python train.py --hidden_size=224 --n_experts=80 --experts_per_token=6 --d_shared_expert=0 --hidden_act="squared_relu" --moe_layers=[0, 1, 2, 3, 4, 5, 6, 7, 8, 9, 10, 11, 12, 13] --routed_scale=2.45 --init_std_router=0.00865 --lr_router=0.00145 --norm="rmsnorm" --norm_eps=1e-06 --tie_word_embeddings=false --max_seq_len=1024 --train_tokens=248600000 --max_steps=7587
Below are experts of layer 11 (counted from 0) of a mixture-of-experts language model. Rows are named router (the router's row for the expert), up (a neuron's input weights, with its number) and show model dimensions 112-223. Each number is 50 + 12 x the weight over its row's rms, rounded and kept within 0 to 99.
After each expert's rows: "comes after" lists some tokens at least twice as common just before its tokens as in all text. This comes from a sample of Wikipedia text that the model never trained on. Tokens count by the router's weight.

# expert 11
router:60 58 53 34 45 53 34 35 63 56 59 52 46 63 62 46 54 46 61 56 52 54 63 41 28 57 56 62 51 53 31 32 39 58 57 49 74 45 46 62 08 39 35 49 62 61 46 61 71 36 62 59 53 45 55 31 48 48 51 51 64 54 75 52 57 40 50 42 43 76 58 39 36 30 59 35 60 24 44 50 48 65 31 54 21 72 55 35 58 51 46 55 34 65 54 44 44 47 00 41 58 53 58 47 53 40 63 51 57 45 49 57
up7:41 53 68 63 67 42 51 55 37 25 55 43 45 68 50 28 29 22 24 25 45 43 42 61 38 69 35 28 46 58 29 30 42 40 40 33 64 51 57 48 50 64 71 52 55 19 59 39 60 62 46 55 59 34 65 50 30 41 25 55 65 59 51 56 66 40 63 70 59 42 54 59 42 29 51 78 62 63 26 46 51 51 50 31 51 55 50 27 81 56 65 41 50 58 61 57 61 42 60 42 55 46 62 60 57 35 50 48 56 59 47 58
up8:39 48 85 82 55 36 70 54 49 38 55 25 40 59 54 44 42 68 48 39 32 47 37 63 44 66 52 55 32 39 46 40 44 52 51 59 63 52 36 48 21 40 46 46 57 63 51 52 56 36 40 40 48 39 33 57 60 44 42 49 36 39 56 54 19 66 41 45 52 44 22 57 64 46 40 45 55 36 49 58 34 66 52 45 50 27 40 48 69 29 55 52 36 47 48 49 63 44 38 53 38 41 36 42 53 44 42 38 37 62 68 60
comes after: "\n", " |", "==", "===", ".", " =="

# expert 18
router:44 66 69 38 28 44 50 55 46 50 40 45 31 47 43 49 47 55 33 48 64 41 48 24 35 55 69 47 46 77 42 50 54 54 47 43 45 35 55 45 52 30 35 62 53 63 46 46 57 49 66 39 38 46 62 20 40 59 75 61 46 51 52 60 52 57 28 45 59 54 57 54 43 39 42 40 52 20 50 30 58 46 57 41 44 58 73 34 59 38 48 53 43 73 63 61 53 19 49 25 41 57 57 38 42 35 41 54 42 37 60 70
up0:38 75 63 71 59 50 53 57 69 48 58 49 55 60 54 30 58 42 35 33 54 37 57 33 34 69 54 38 36 62 49 53 39 45 24 37 37 56 44 55 35 45 57 20 33 49 51 47 50 42 51 51 37 47 36 54 31 19 23 54 63 62 62 53 65 49 58 52 36 56 49 54 43 51 36 46 63 48 50 59 49 28 61 51 34 64 51 46 51 76 42 37 66 45 60 35 46 50 26 36 46 39 48 40 58 56 65 51 56 61 52 49
up1:55 51 54 45 26 65 49 68 58 47 42 63 36 70 59 66 42 45 66 32 72 48 35 58 47 37 52 48 21 47 51 63 60 39 45 57 65 56 56 37 60 41 47 68 63 54 56 60 51 51 63 61 54 65 54 42 47 51 70 50 33 47 32 45 57 51 57 41 27 50 55 72 61 41 49 59 58 51 52 31 38 24 40 68 39 39 69 58 47 58 41 64 68 66 58 41 49 48 43 36 57 66 39 49 44 68 59 53 59 49 75 56
comes after: "\n", " was", " to", ".", " \"", " were"

# expert 31
router:61 68 24 56 43 74 68 47 61 69 51 41 60 59 66 58 47 52 51 48 53 57 36 52 34 55 58 38 40 51 49 51 53 52 48 64 46 31 63 39 52 32 25 34 58 68 34 50 58 53 57 52 58 32 47 34 62 41 67 45 55 36 76 60 62 45 57 57 52 44 26 50 47 50 16 59 62 35 48 34 52 50 37 56 35 48 49 42 57 45 40 63 35 67 35 36 52 33 33 38 35 54 42 42 55 25 54 45 63 45 55 55
up7:53 61 28 34 33 45 41 66 47 69 17 53 56 42 61 50 70 51 51 45 43 46 58 53 41 49 56 47 56 49 50 32 45 39 44 76 55 59 33 46 64 34 42 57 53 61 50 56 50 63 28 53 35 54 42 23 27 52 51 51 56 58 52 53 42 44 26 64 34 40 47 56 40 58 40 56 25 32 39 48 64 37 41 37 44 43 71 24 31 29 43 24 53 46 50 49 44 61 48 41 16 56 54 12 37 41 44 49 50 51 63 46
up8:48 43 49 47 38 43 57 64 64 77 55 54 51 68 64 60 67 52 58 55 60 48 72 62 37 47 48 48 28 60 50 53 40 47 60 34 65 75 25 39 39 62 56 58 48 46 32 29 42 21 36 74 70 44 47 45 48 52 42 58 68 53 35 58 54 37 44 63 42 51 60 32 57 37 51 39 54 33 51 58 33 60 53 43 50 56 53 55 55 43 47 39 49 60 48 53 40 40 51 45 63 41 49 45 35 71 34 59 30 67 49 64
comes after: "\n", ".", " =", "s.", " was", "=="

# expert 47
router:34 55 48 56 35 51 51 65 48 49 65 45 46 63 53 54 81 45 50 53 43 56 40 39 37 70 69 57 65 32 33 57 72 64 50 52 68 46 30 68 48 47 39 49 34 53 81 60 38 23 46 41 60 42 55 55 42 70 70 34 52 61 52 19 39 64 54 50 50 66 33 82 38 40 40 52 59 62 72 33 57 35 54 45 40 43 55 38 37 54 43 52 43 43 76 42 42 45 52 39 60 38 45 48 58 49 46 67 38 54 54 60
up0:82 42 80 57 21 45 45 64 59 56 50 57 34 39 34 47 40 47 55 56 55 34 39 45 44 54 49 50 37 40 58 56 33 48 44 53 36 30 47 35 32 43 34 70 55 65 55 55 41 50 49 69 80 30 48 59 43 50 58 45 75 54 49 58 78 64 47 49 53 53 53 39 49 50 56 65 47 46 67 48 37 58 49 27 48 53 53 53 44 49 56 43 64 72 40 51 47 39 33 55 32 47 43 41 42 40 26 33 50 49 47 60
up1:51 67 20 53 26 51 40 45 53 48 64 53 58 75 74 38 44 36 38 46 51 43 46 70 44 57 28 41 43 52 43 43 28 35 47 36 35 42 49 39 61 46 40 48 55 40 72 44 50 74 42 33 64 60 40 53 39 41 53 55 58 70 57 53 73 23 34 47 56 55 43 64 48 30 55 40 52 54 44 33 58 61 46 56 60 59 44 53 53 62 54 51 75 65 52 57 49 49 57 48 54 66 30 58 55 28 18 69 58 49 47 60
comes after: "\n", " ", ")", " 0", " —", " 1"

# expert 72
router:48 44 33 50 43 52 32 38 24 53 63 47 57 44 45 60 35 53 52 44 48 45 54 71 34 48 28 54 70 41 47 58 46 43 38 54 58 67 43 52 25 32 41 59 81 46 72 37 57 39 63 66 78 70 58 27 42 50 48 45 73 49 50 39 42 58 60 51 39 59 57 61 44 51 58 56 48 51 59 59 59 63 34 27 14 51 50 22 65 46 70 50 39 55 59 26 69 30 38 23 58 42 68 58 53 46 63 49 48 62 39 45
up0:54 28 30 44 54 39 32 61 50 47 66 40 46 54 42 51 48 48 61 59 30 48 63 49 36 56 63 75 56 43 30 39 52 46 41 33 43 66 55 38 22 63 36 67 58 36 61 74 55 59 57 51 57 48 57 57 48 57 37 58 53 55 58 51 39 50 56 44 74 36 38 45 57 26 51 44 55 23 43 58 48 40 58 33 50 65 58 30 53 71 62 49 58 60 69 50 48 52 27 49 30 42 58 57 41 39 56 48 37 57 24 51
up1:55 46 32 74 32 35 69 49 83 52 67 37 50 76 60 71 56 58 40 37 44 43 40 63 47 53 55 53 44 48 48 28 44 32 55 53 54 49 67 59 42 39 50 37 74 44 60 56 75 39 50 67 64 54 54 76 59 44 47 58 80 40 54 52 33 46 58 68 43 46 41 55 50 33 52 44 36 55 44 52 51 50 55 34 32 61 71 49 43 46 56 49 72 35 58 32 65 49 56 68 62 47 38 61 59 36 39 67 62 59 64 65
comes after: "\n", "|", "-", "==", "===", " also=="

# expert 79
router:42 26 49 54 59 32 72 49 30 64 35 57 35 49 33 56 56 52 51 63 41 40 44 69 36 47 69 62 54 50 62 39 61 69 64 45 61 25 47 42 41 48 46 66 46 29 51 32 64 43 43 30 29 55 43 48 51 52 40 44 45 56 70 50 35 62 44 38 56 52 40 57 67 45 57 61 59 59 48 50 41 51 49 45 28 44 65 34 55 54 61 61 37 62 53 38 56 40 22 53 57 43 48 52 54 39 47 68 55 59 34 75
up0:59 53 44 59 66 46 49 47 51 46 47 33 67 48 70 57 43 51 50 55 60 42 40 37 36 50 42 66 55 62 56 52 54 50 39 60 34 21 43 48 43 36 50 37 50 32 74 59 42 60 56 41 52 62 54 74 70 50 57 46 63 58 64 63 59 32 62 40 66 64 63 58 41 60 52 59 74 51 51 68 68 65 32 49 40 53 47 35 53 69 69 44 63 68 61 35 72 40 69 73 53 34 39 55 53 30 60 48 43 61 37 48
up1:36 53 56 47 33 47 46 57 66 52 54 36 43 65 67 57 45 64 77 54 55 63 43 43 52 52 37 51 40 52 53 41 31 51 69 42 48 51 40 76 53 34 28 43 39 51 60 45 44 37 56 34 39 52 46 32 48 45 42 66 30 60 48 58 62 71 48 42 42 78 49 59 62 41 31 23 60 30 56 50 52 50 56 53 51 33 63 45 30 48 76 76 51 46 53 57 40 46 39 38 58 57 40 40 77 48 44 60 75 60 39 53
comes after: "\n", " (18", " School", "\n ", " Award", " Institute"

# expert 66
router:35 41 70 54 54 48 54 53 44 82 55 52 48 58 66 60 57 48 34 61 43 45 50 39 36 70 63 65 48 49 55 53 60 58 44 49 65 55 42 55 42 46 40 47 48 40 56 49 54 22 53 52 50 48 54 62 23 55 44 51 56 51 51 25 37 59 58 60 70 55 29 78 42 42 60 61 77 47 68 53 57 47 50 32 43 44 30 50 43 65 40 61 28 52 57 60 47 25 29 40 75 41 45 48 43 37 47 55 49 73 54 58
up0:52 51 50 59 39 30 42 66 48 40 36 47 39 31 50 56 39 48 51 35 57 58 50 32 47 68 59 75 48 28 57 52 47 57 40 38 48 28 65 51 30 62 62 42 33 58 46 50 29 23 68 67 58 47 80 50 46 46 41 63 84 62 36 71 44 54 53 75 41 56 41 53 52 50 53 37 62 40 40 60 36 32 62 40 47 27 47 49 44 53 45 30 43 56 64 45 54 51 57 42 62 54 50 50 35 39 50 50 71 69 53 50
up1:36 34 62 67 52 43 30 56 58 50 32 51 54 39 37 51 29 44 69 72 45 53 42 59 54 71 42 65 44 70 49 48 48 50 38 24 55 48 57 44 36 53 23 60 53 56 68 26 50 46 51 50 54 57 54 52 58 58 54 46 51 28 46 36 63 65 48 53 65 37 52 76 61 48 51 75 42 31 56 55 43 62 55 41 46 67 57 43 86 37 44 77 52 44 54 34 48 44 43 45 42 53 58 77 39 48 58 37 55 50 47 55
comes after: "\n", " ", ")", " Title", " Party", " Occup"

# expert 12
router:79 51 63 35 43 33 47 55 36 39 62 36 62 49 52 52 51 66 72 62 42 64 44 57 40 59 69 45 40 65 70 57 45 60 56 48 52 26 61 38 26 25 45 60 64 75 53 50 64 37 60 38 50 45 46 40 34 56 37 45 74 40 65 44 49 60 65 36 57 55 59 62 47 54 39 44 53 21 39 73 54 40 61 38 38 71 52 46 52 51 54 62 46 67 59 53 73 29 40 45 50 46 44 52 39 42 41 37 47 55 58 70
up0:44 26 43 45 41 37 55 68 37 52 54 29 68 55 58 58 46 47 63 35 51 62 63 73 37 51 77 60 23 27 45 29 47 38 61 47 37 46 40 66 52 53 56 56 54 56 63 35 39 47 51 78 44 57 54 42 31 67 49 72 71 39 51 62 46 42 48 41 54 73 50 57 60 41 45 58 61 43 42 32 33 51 60 33 29 51 48 26 69 58 52 48 58 43 48 47 43 21 51 67 51 43 49 56 48 59 56 62 56 69 61 47
up1:67 34 47 41 58 77 38 65 28 73 53 60 39 47 45 47 45 39 62 47 70 51 42 74 39 46 43 44 45 64 61 39 60 36 36 54 35 56 60 41 42 53 47 65 55 45 51 60 40 54 76 56 61 47 47 55 64 49 62 42 58 34 48 57 41 38 59 68 44 16 58 48 56 49 69 56 53 37 39 61 53 48 46 40 24 53 70 42 43 61 34 71 58 45 32 55 62 46 48 36 65 67 54 38 48 52 58 50 63 49 19 69
comes after: "\n", ".", "==", "s.", "===", " =="

# expert 53
router:60 43 54 33 56 58 34 66 39 40 64 45 62 54 51 59 60 57 72 59 55 56 25 54 53 34 60 60 50 48 69 38 47 60 57 38 50 49 56 48 36 30 62 44 47 66 72 49 34 62 39 41 57 33 66 67 45 50 60 53 59 59 73 48 40 43 47 44 43 59 43 52 42 46 51 48 53 45 61 46 36 45 66 46 13 41 42 41 60 59 52 64 42 38 72 46 53 31 48 43 46 29 41 48 43 52 61 85 49 58 37 54
up0:54 50 58 58 54 41 37 29 55 66 57 46 43 35 60 54 70 35 54 68 51 56 28 38 35 46 45 45 57 66 55 38 63 62 62 66 20 53 52 52 42 60 44 51 52 39 35 42 45 49 56 64 55 43 53 60 50 47 40 70 73 68 73 38 46 38 48 49 47 62 21 67 42 35 39 56 57 58 33 57 29 55 61 20 63 63 54 57 23 62 60 56 16 75 64 62 45 52 42 63 49 43 52 35 43 46 56 54 42 48 65 41
up1:38 54 62 44 60 39 58 36 43 44 65 68 40 46 39 45 60 67 38 48 51 45 55 51 43 52 45 66 59 53 37 35 65 41 39 61 34 60 45 65 50 42 54 32 51 59 74 44 83 57 65 44 55 48 67 43 65 58 61 38 45 64 45 57 27 39 66 28 49 71 73 57 52 42 38 46 60 53 70 58 53 59 60 40 44 49 61 58 54 38 50 54 67 50 63 59 49 59 34 45 50 71 66 48 59 50 41 40 56 28 38 19
comes after: " of", " in", " the", " for", " with", " to"

# expert 57
router:53 47 43 37 34 60 38 57 58 37 53 43 64 68 47 61 74 62 62 59 69 62 25 45 45 40 54 57 48 43 67 45 57 43 52 40 54 53 56 51 39 38 53 46 64 81 76 56 40 53 45 52 66 38 44 46 27 45 66 56 76 59 59 30 57 51 63 58 20 61 42 39 41 56 42 37 34 39 48 44 43 52 69 33 21 43 59 48 62 43 60 47 52 51 75 52 33 31 43 42 48 62 49 54 35 55 70 68 40 50 47 47
up7:74 66 66 52 41 55 52 39 36 37 26 49 56 42 29 61 45 44 55 66 57 43 46 60 55 76 53 45 48 47 34 58 69 42 59 50 49 26 48 48 48 70 51 42 36 50 36 74 44 37 53 50 57 60 28 40 64 60 48 42 68 57 39 42 54 62 44 41 69 44 60 54 61 39 50 44 51 64 41 44 64 54 57 51 47 37 44 57 62 67 40 38 29 65 38 63 49 46 36 68 16 66 38 36 37 40 42 56 53 51 65 44
up8:53 64 54 43 48 56 40 18 58 58 48 22 47 45 46 61 59 63 62 45 78 68 32 44 51 53 54 43 71 68 50 51 45 56 51 41 35 47 66 40 41 33 54 47 50 65 62 55 56 59 62 78 34 56 64 69 58 33 22 59 55 49 52 41 52 56 44 35 35 47 37 55 42 62 41 46 64 51 38 72 45 51 73 29 37 61 68 54 52 62 45 71 61 50 77 39 51 44 59 16 53 55 43 38 35 46 44 59 56 47 33 42
comes after: " of", " in", " as", " for", " is", " with"

# expert 21
router:41 45 44 56 51 45 57 61 41 36 54 46 60 54 46 63 51 49 51 60 45 49 38 64 32 60 34 50 47 60 57 69 42 71 55 52 44 41 45 63 34 28 26 34 57 58 56 48 38 51 46 40 52 31 42 48 48 64 62 44 63 60 71 55 62 45 51 32 54 62 44 39 51 34 45 74 41 54 52 61 48 52 51 50 33 54 53 47 37 69 52 65 39 55 52 51 64 22 56 51 65 37 44 58 70 49 68 40 42 44 52 44
up7:76 66 61 44 45 57 64 68 60 56 63 38 48 50 61 61 62 41 38 36 52 71 50 37 38 61 48 59 42 61 61 40 65 43 63 25 57 36 51 63 15 45 32 55 57 70 34 47 55 58 55 63 57 40 53 45 48 47 48 59 68 49 66 41 74 51 53 47 58 28 45 54 44 43 36 54 53 45 44 46 35 55 59 57 56 51 45 43 54 30 48 61 51 70 73 31 51 42 47 27 70 58 32 63 28 72 65 44 47 42 55 70
up8:45 78 42 75 63 26 61 53 39 42 56 69 38 48 33 47 62 42 43 58 22 63 47 73 40 63 43 51 39 48 50 39 68 60 44 66 51 51 63 47 64 42 45 60 35 50 58 37 23 48 43 46 44 40 46 87 39 82 61 60 39 50 68 38 62 62 35 42 35 43 42 59 75 54 62 49 55 52 57 59 47 48 42 73 50 62 34 45 66 56 50 43 66 53 63 61 76 47 61 34 59 62 34 54 81 45 38 64 46 56 40 59
comes after: " |", "|", "°", "′", "7", " 6"

# expert 56
router:55 50 52 52 58 61 46 61 55 37 57 40 56 58 65 65 55 47 55 50 66 54 30 40 50 37 61 54 30 58 58 42 51 65 47 61 53 29 48 46 40 55 30 46 35 68 87 45 53 55 41 42 60 49 49 49 41 49 49 69 59 54 59 34 59 66 56 60 33 47 48 45 37 70 56 31 67 37 57 30 34 50 47 48 22 60 50 52 63 58 59 31 42 51 62 42 50 28 45 53 36 52 60 38 39 40 50 66 44 67 44 53
up0:73 25 63 47 41 53 64 62 31 37 39 36 53 60 47 43 48 52 51 67 43 30 49 42 39 72 57 56 54 41 64 47 42 58 55 38 25 58 41 46 47 51 76 26 44 35 62 60 62 33 46 39 44 36 56 51 30 49 40 51 50 55 50 41 59 55 66 55 33 59 34 51 58 62 46 41 48 46 50 38 71 51 43 62 67 58 37 48 54 59 39 54 44 68 73 70 70 45 65 51 34 41 58 41 62 32 67 43 45 54 49 46
up1:53 54 51 55 66 50 56 66 40 64 50 45 74 60 56 58 64 55 53 56 55 60 28 60 48 54 49 63 56 35 65 63 33 37 60 46 62 49 44 70 04 31 42 63 66 43 52 41 37 50 59 66 62 30 58 52 45 52 41 70 59 20 80 41 62 52 65 61 45 34 64 61 59 44 32 40 54 28 49 31 44 34 68 51 46 69 69 50 22 64 59 52 55 66 48 36 54 29 48 49 43 69 54 46 61 50 66 39 55 53 67 52
comes after: " of", " in", " to", " for", " with", " at"

# expert 2
router:36 33 55 55 46 47 49 47 37 64 47 51 32 68 39 53 39 52 43 45 42 59 50 63 34 60 27 50 51 47 68 28 43 61 43 29 42 44 31 61 46 39 14 60 46 53 46 57 52 19 51 58 44 53 52 45 46 52 48 41 69 46 30 50 47 53 58 61 40 63 67 45 56 60 38 44 41 49 48 52 62 58 40 43 29 47 66 45 55 44 40 53 49 40 42 39 73 36 65 54 44 35 35 53 60 46 44 74 49 75 46 46
up7:41 86 41 72 35 37 53 40 32 67 57 48 50 59 56 40 65 32 48 44 49 29 39 53 45 36 43 46 45 48 47 36 54 38 34 28 45 46 40 65 36 38 52 42 70 40 67 39 54 36 51 51 63 61 40 54 41 52 35 43 59 59 48 49 36 56 43 57 44 41 60 41 49 34 48 45 59 19 49 51 41 47 48 48 43 44 19 63 54 68 73 53 49 64 64 80 48 40 42 37 69 46 47 44 56 67 39 42 52 51 75 37
up8:67 43 51 45 43 48 54 44 51 43 40 45 55 55 58 42 75 52 50 39 65 52 46 57 49 71 42 41 58 14 42 31 77 56 25 60 63 36 46 30 42 37 49 63 55 67 61 51 56 38 49 44 42 36 60 61 44 71 55 42 43 48 60 46 43 66 65 84 45 63 53 55 51 61 33 40 41 57 36 22 67 44 43 57 49 39 70 52 61 55 31 50 35 44 50 54 20 49 27 30 65 60 55 56 43 85 47 36 38 36 43 50
comes after: " |", "|", "°", ".1", ".3", " −"

# expert 26
router:62 48 36 43 52 41 68 41 32 41 44 37 70 54 51 54 40 66 53 60 41 51 52 50 32 50 62 37 39 58 60 57 46 59 27 57 55 49 40 52 49 28 36 64 67 64 46 57 45 36 58 49 51 37 52 46 52 35 57 51 51 42 77 43 39 48 45 37 54 48 59 73 48 51 27 40 49 44 53 58 63 50 54 54 28 61 52 42 70 34 35 43 26 64 78 55 65 48 49 47 40 43 43 52 35 62 60 42 59 61 48 88
up0:31 62 39 55 48 36 63 66 75 63 29 26 62 42 67 48 41 43 46 30 32 63 44 57 56 29 42 44 60 45 40 54 39 56 37 49 54 63 32 64 57 28 46 41 43 68 39 66 29 53 44 43 48 49 48 47 48 44 61 60 57 40 23 53 69 54 48 46 36 54 44 42 46 51 38 33 36 50 72 40 64 44 47 25 49 53 44 38 61 56 40 62 65 41 58 43 42 58 56 48 51 61 45 51 57 47 50 65 46 59 46 24
up1:61 49 34 59 56 68 47 69 32 51 30 72 52 24 39 44 51 43 73 47 55 48 49 44 52 56 35 36 32 51 42 68 41 43 62 37 35 48 52 64 49 44 50 46 58 39 53 45 40 50 52 60 29 56 56 36 36 61 41 47 47 22 58 43 46 42 16 62 40 59 37 60 62 51 41 55 50 57 39 43 44 47 63 24 45 45 45 47 59 53 43 60 57 53 73 53 59 50 49 51 47 57 44 44 56 43 25 39 61 66 61 53
comes after: "\n", " |", ".", "==", "===", ")"

# expert 58
router:54 48 50 48 38 54 36 42 55 46 52 65 70 51 28 50 46 31 66 45 42 49 38 56 24 69 45 77 48 42 69 50 48 49 60 56 69 49 51 46 58 59 46 39 40 71 59 65 32 32 42 18 28 26 51 46 66 65 58 38 69 71 51 57 54 61 38 76 38 48 51 48 54 40 60 54 41 59 21 38 54 54 61 47 38 31 55 37 55 68 40 54 56 53 43 53 50 22 59 59 43 51 36 41 60 43 57 56 61 63 48 40
up7:37 61 35 39 48 56 56 59 51 54 28 48 37 42 60 21 49 33 40 43 34 53 41 38 48 48 49 24 39 42 31 56 45 69 53 46 66 39 54 14 61 45 19 86 53 63 46 47 47 37 52 59 67 50 56 52 53 51 75 49 41 32 43 48 59 64 13 64 45 56 45 63 59 52 62 36 76 52 53 34 61 52 42 56 52 39 63 49 58 50 56 70 47 55 56 46 70 49 62 47 56 59 35 47 26 37 27 41 36 60 41 60
up8:51 51 50 39 50 60 63 45 35 62 64 46 64 64 49 51 63 58 58 41 51 43 59 44 31 57 55 46 31 57 29 60 56 39 54 47 75 60 37 42 37 59 32 51 41 67 37 33 59 57 53 72 57 40 52 57 43 65 70 63 46 50 48 26 61 44 41 38 49 41 39 68 31 28 55 50 62 33 19 64 64 54 62 60 41 67 53 46 42 70 45 48 73 56 60 60 47 38 67 32 69 68 25 56 46 53 47 44 69 62 46 78
comes after: " |", "|", ":", " (", " −", " /"

# expert 6
router:48 43 56 60 68 51 48 55 55 32 37 52 41 80 41 58 47 23 53 30 60 54 45 69 27 48 53 56 28 57 49 31 48 60 41 45 37 37 46 72 38 49 57 66 51 48 50 58 40 35 54 60 54 41 65 53 34 77 42 51 55 53 41 37 46 58 42 52 53 23 52 40 45 51 34 50 59 55 51 51 56 57 38 56 42 58 62 36 59 53 59 50 37 57 51 41 51 29 42 60 26 37 47 47 54 34 39 45 43 71 61 39
up7:72 52 88 50 64 61 74 58 69 41 35 54 35 42 47 47 70 39 54 43 57 65 52 73 38 68 46 42 50 44 57 64 44 50 56 48 53 57 38 70 51 34 45 39 22 66 48 41 50 43 57 68 63 54 59 62 52 41 64 68 40 35 45 58 60 44 57 53 54 64 46 58 43 37 60 45 45 39 50 39 34 65 73 41 49 37 38 54 55 34 28 51 39 53 51 36 66 68 55 41 66 54 63 39 55 73 51 38 31 55 60 57
up8:60 53 35 45 66 51 28 66 60 53 39 32 52 44 51 59 57 36 44 42 32 43 60 26 48 44 57 53 37 41 34 23 68 44 45 52 55 47 51 49 50 52 57 56 55 64 37 35 54 38 52 59 40 52 54 24 49 70 52 55 46 35 67 35 52 47 50 20 38 44 37 66 57 23 52 43 60 46 51 34 62 57 67 55 27 49 36 37 66 42 50 46 43 35 46 55 22 62 37 47 32 55 57 38 66 62 66 36 49 71 44 61
comes after: " |", "8", "6", "9", "7", "0"

# expert 28
router:73 51 42 32 47 58 70 38 54 59 56 49 54 64 72 42 55 43 57 45 42 56 57 48 36 46 42 35 38 56 29 51 61 56 36 69 44 61 52 56 47 27 24 47 37 56 49 45 41 49 58 55 47 54 39 36 25 38 54 40 51 49 58 48 38 51 30 45 60 54 74 56 38 21 51 28 51 31 39 43 38 68 57 52 34 58 49 39 39 67 55 49 44 46 52 66 44 56 63 45 33 48 51 43 52 53 19 34 43 56 58 65
up7:55 48 43 30 36 38 50 66 46 84 41 22 67 67 46 61 46 41 47 50 41 40 48 46 50 60 67 60 24 50 35 53 71 71 33 49 49 48 32 76 74 41 43 52 51 50 45 66 48 54 52 32 50 53 53 50 70 46 29 63 53 39 61 38 35 61 58 49 33 38 62 69 62 50 52 22 72 60 56 40 52 59 62 62 44 44 52 42 47 59 78 76 70 34 60 46 53 54 34 66 46 69 58 40 46 47 49 53 57 65 57 42
up8:54 42 47 45 70 44 65 73 51 61 52 58 71 68 60 58 55 32 32 40 50 70 47 38 42 50 38 74 66 53 48 73 64 47 38 44 47 38 38 48 52 35 34 53 51 60 70 36 58 34 58 38 48 59 29 44 48 40 54 38 51 51 45 21 50 43 27 64 47 53 61 45 65 56 57 69 28 53 46 52 32 38 70 49 51 49 64 41 47 46 49 51 69 38 43 48 45 44 32 41 65 79 51 53 52 32 40 61 63 42 55 51
comes after: " |", "-", ":", ",", " of", " in"

# expert 73
router:43 32 46 40 48 58 44 44 56 43 64 48 50 61 43 54 40 31 66 63 47 33 32 71 37 47 23 58 40 44 83 29 35 41 28 51 65 41 51 60 55 51 56 53 34 45 44 61 43 31 69 43 66 34 48 49 31 45 49 46 36 60 35 50 37 52 45 34 34 46 33 56 61 41 57 41 68 48 63 33 48 54 47 75 18 51 45 22 31 55 49 46 59 66 50 34 58 48 43 29 50 58 44 45 56 54 58 63 62 48 48 78
up0:26 22 48 71 34 62 19 42 51 35 48 47 29 23 56 49 27 53 28 65 63 58 44 63 44 49 55 60 52 42 49 56 48 64 24 71 42 56 49 57 50 46 62 40 50 70 34 44 43 50 43 63 71 42 60 38 44 69 37 58 51 73 33 46 40 59 23 66 40 43 60 39 50 61 25 34 43 41 59 41 51 50 28 38 51 53 39 45 54 66 56 56 42 41 32 36 68 50 32 40 46 44 41 45 54 51 51 65 45 56 39 37
up1:54 54 40 47 50 40 45 26 62 48 59 41 57 70 62 52 61 54 59 39 66 35 33 62 47 57 37 71 46 63 54 36 51 49 38 45 66 49 46 57 62 43 42 37 37 41 55 46 37 78 57 38 46 51 64 40 46 45 49 36 47 52 46 49 40 52 53 61 47 55 52 73 08 43 42 56 62 45 52 51 55 80 30 51 46 42 34 53 54 51 47 44 38 72 42 46 43 43 56 56 63 25 18 64 62 66 43 26 41 55 37 48
comes after: " the", " The", " a", " National", " F", "The"

# expert 62
router:38 45 37 38 34 54 53 49 39 48 63 47 64 38 51 68 58 61 63 48 39 51 63 57 47 62 63 77 35 64 56 51 52 68 46 62 64 29 38 49 40 57 38 50 49 54 38 50 24 30 47 53 37 52 49 41 47 55 52 45 46 67 69 25 44 57 43 60 44 60 57 66 46 40 30 47 50 57 46 52 70 37 50 47 25 57 52 53 64 54 47 50 37 51 67 41 61 51 44 47 52 55 41 47 37 36 48 74 54 67 48 67
up0:61 59 48 15 54 31 43 44 55 55 65 45 56 24 62 62 39 43 54 43 61 41 40 49 44 49 57 86 68 53 28 58 57 35 42 45 65 47 47 56 54 46 44 57 39 51 51 62 35 41 46 63 49 54 47 52 30 57 80 48 69 46 58 31 45 37 47 22 32 44 58 47 46 51 67 25 58 42 46 50 44 52 84 25 45 55 52 45 53 39 48 57 48 57 52 42 61 55 51 38 51 48 25 51 66 40 51 37 67 60 48 36
up1:40 43 50 51 35 75 51 53 45 51 29 35 55 28 71 64 54 46 48 44 41 56 42 53 54 42 48 59 80 24 41 48 42 37 48 45 45 39 39 59 63 69 52 69 49 67 45 53 63 32 42 79 54 15 43 73 49 68 63 41 37 63 46 40 55 45 46 38 55 43 49 39 73 68 46 44 40 37 74 37 44 42 37 63 42 44 69 63 48 45 59 51 78 47 36 55 33 53 56 43 59 36 43 58 33 54 50 45 46 43 52 33
comes after: "\n", " ", ")", " 2", " 1", " 3"